config = dict(
    n_layer=15,
    d_model=192,
    n_experts=32,
    experts_per_token=2,
    d_expert=96,
    d_shared_expert=128,
    activation='swiglu',
    moe_layers=[1, 2, 3, 4, 5, 6, 7, 8, 9, 10, 11, 12, 13, 14],
    router_score='softmax',
    normalize_top_k=False,
    routed_scale=4.0,
    balance_loss=0.00325,
    balance_bias=False,
    router_z_loss=0.001,
    router_noise=0.3,
    shared_expert_gate=True,
    init_std_router=0.00825,
    lr_router=0.00213,
    vocab_size=8192,
    norm='rmsnorm',
    norm_eps=1e-06,
    tie_embeddings='early',
    optimizer='soap_variant',
    lr=0.00458,
    beta1=0.95,
    beta2=0.95,
    grad_clip=1.0,
    batch_tokens=65536,
    seq_len=1024,
    train_tokens=342600000,
    steps=5228,
    dataset='wikipedia_en',
)
Below are experts of layer 11 (counted from 0) of a mixture-of-experts language model. Rows are named router (the router's row for the expert), down (a neuron's output weights, with its number) and show model dimensions 0-191. Each number is 128 + 24 x the weight over its row's rms, rounded and kept within 0 to 255. Numbers have three digits each.
After each expert's rows: a language model's description of what the expert responds to. This comes from a sample of Wikipedia text that the model never trained on.

# expert 6
router:115100122102139131124127132133090098136136108130160138119105101112108174090073167112125147135178042127130111094104119149123098127124115142152134128124134085149156138095122156164134115105192093111148139109140112121148157135105159138142116143129143090148130153140124148119184136121092130126083143120106096139139147149110152139154129128109086101095172144112147112143109121160128163142088126091146115163163139123141154079125076133125133132128117115140071114061113158119129122105113128116126142103152160156153084135156141118147140163136131108107132124115102144154144151093109111153
down0:145111130118139124150142157091170131127110133149123127135107170128094172176123138110123122099126130131123150164122109122129168126135144174133105122154108119131143139130129128102112134128143139149114129136119106119111106131144108147112119112100132154176100080108041144118149126115137076129140125137115082113127173128108122119140165145160138143153138113175100116148132180129145133133117141075117161076111136098149117091155126151154096156148152132124095131136146115118160104115163163098119130120105140076153139140130151088131124142098150135125167138197094157165160093165120102069
It responds to: Middle pieces and capital starts inside proper names and rare words, mostly people, teams and places, such as Mav-roke-falidis, Ch-ild-ress, Res-erv-oir.

# expert 2
router:123087139133117117117086119109146166115136154113159169134048119098109150132121142082134142073110165166145101111110079129091105151105112144087104137119157108128115140089078140101124114088128117121124136120126118156131198129121192159137171165124111104131122131107156154109151162104131163111197129133115105112136160153126159139139119151101112115138123167110127097143099139136131141120091112121117136145177136104136103138101127110141161142141108156159115129112115171145140098147096132132131112110128097167139134143153117164167149117131137146106115111131144111149136135153156123170
down0:137145127087157127126153117104191162104137143123100168119127130129108132145123127116153124164120092165120097155113140113149063122140105132148108118113178104130148140164135126154166127144145123130098136092115080095109127121129102165121094135138138118143138089165067162128142146112122109108135169145114074137120148137109142095123155130113136158121150126164096109141120168150162152126131127116115175140088145103121134072137117159113083173151126107115077126076139179108126110122127123164142133133155142119158108144170131108122141087121105143107137122179117127092118105127103108101
It responds to: Word pieces right after a capital letter inside proper names and taxon names, like R·h·inopteryx, N·ud·ibranchia, H·B·O, L·ith·uanian.

# expert 4
router:137116131120139110127138132129117116130157184102170167091066106101079166080124150116146136112154109128156101099113068124118104161164094120135154133114135116150120111127085129119132111097150100127135154113140105135113172122153144130137127123110100113165110128145134124105154168093126142084127104153103116138118136132110155154164087123121119170122114194132120132160122080133190172144079110140111151108150116131156119135098108167131139095109090106150097134119144148137096110099115121134129139128122133104170128146098127175118147096129143126155081089129146154159115124117126160141
down4:111105150134133110133155125134148151118125097074092155160140135121135104160132198151120164118143081165090072129149096107163165103133116126056160129126149156098161150162146106143083176118144102134101142116127141141084151158091148105155106135123143143121122070130165104143140124148154107170102123103136110108128143116087102108124125101130173113111096145133095129133119149150122146106119128137107150162119122169105136105137155131143086134093124115105113134150143125166122100152118130134120135143155175144125115148157140156143087118160138125099137098151124120141095132172141102127
It responds to: Word pieces and adjectives about strength, amount or degree in running prose, such as strong, less, reliance, greatly, reduc.

# expert 24
router:123101151120122146119117117130098105141154110136150151122111088094104130078067156105148155094185081132133120110087101134100094132140113147143125131116132082116145159097125123162127127082184087121148160119127106108137162146106163149144113141127150084161135149122125134142166134118129123095091128099118101110135180128104157168185104101127098125109165118124142134119101138138151158144069101085125118140145122123133162133133080126134147116162136113138096128084093137118125110094113118114131131110129128168139126155149140127128152147110117135098106125092121129160158170098105076146
down0:114113121103142125128155151116130179101110179175132150107125127153088152146117151133126112100129144140145128165149152137147122119150116178145103140188137112154120100125106134147147141151142142129125151085103111119100120102147121143092095103138118127160113092134126132120136117131106112101170143126119094126076174100136099105099185116173148124127148107129074124146103154144124124124120166066154140113126129131142142075159099176124161159155122109135087116078164134127109133150120132114120128101152164124140098133119104090134106131124153092120164115181086172142120095108105118127
It responds to: Byte pieces of Japanese, Korean and Chinese characters, plus table bars and parenthesized numbers in data rows, like 縁日に行, | Steady.

# expert 14
router:128137081144066122127132142115135174133154161133132141142110107110114128112139181120150135113164133144127111087105083142129098126120116115147141110150082103130135153104111132104120114129109074103118120138115105111165135145146153167157167133086139128146100152078123204121114179119132166131168100122089134097140132167138143153148113151106111116096113132114151125118119125141134151134155126134165102126165157092134118109125124117158142128161092115143113135095123188113189100107111128163106136096176101154164118145145116146137155119110120092085152119096145124131085143134118152139
down0:154140095118144111119132160113147174141148137121124163164136144110090125162122139124130155155106109134132136139119139120091091107113098099144085162154143115164105082167128121088093124121122143133108108146140106114109148137109099134101093155148141111154131100163084139102165120176128132127113166145090100134150168123095120110130188121117118140152180089127133142150128176146146135127136116098174122139124134088139151139140067165079115179146152131107090149063109110136148150101116103137119126133130162125141142143136146137116147086109116126124124129186155094134148111151132100111
It responds to: Inner consonant-led pieces of place names and rarer words, like Pas·ad·ena, Les·b·ian, amal·g·amated, Yam·ah·a, Port·ad·own.

# expert 16
router:130124107147126102123114129150085095125175109106147136117109129111076145113120169131150114074184092118172147094092085181159114155170114109138138135103105114116132148114112141136106117113118126159149119126126126132131129115114140163150127129124126120146118130136132128092158151102130144089128119111118106141136107144151140164174110107126078146111170132132203132130109075148140157129070111069116126113125156148170143128074090134130130144122122087180083098127100111126149138110109097150140120109139162097180093115116137140149129136142120136132116118104094097135127152142123098116
down4:123137100112133125104123160134101143107080119122115135155145175083111117155109170153123153122106116131080154137159078107118109124135113111099146076104101142115182135159124116141092126119126101098129165119102129108127127138113140137108128112130101178152122118150130114128128129169123122120109127142094127106132130117120151130076119114138106088114106112164134182142111138193135125139104144127099146099152108129114162149116156105085129092131103123134131158104156120119075094124119135120123084121159173098112135147112147145134091084147156059161142162154090128161092117117171151125
It responds to: Finite verbs and auxiliaries in narrative prose after a subject, such as has, had, would, led, brought, caused, increased.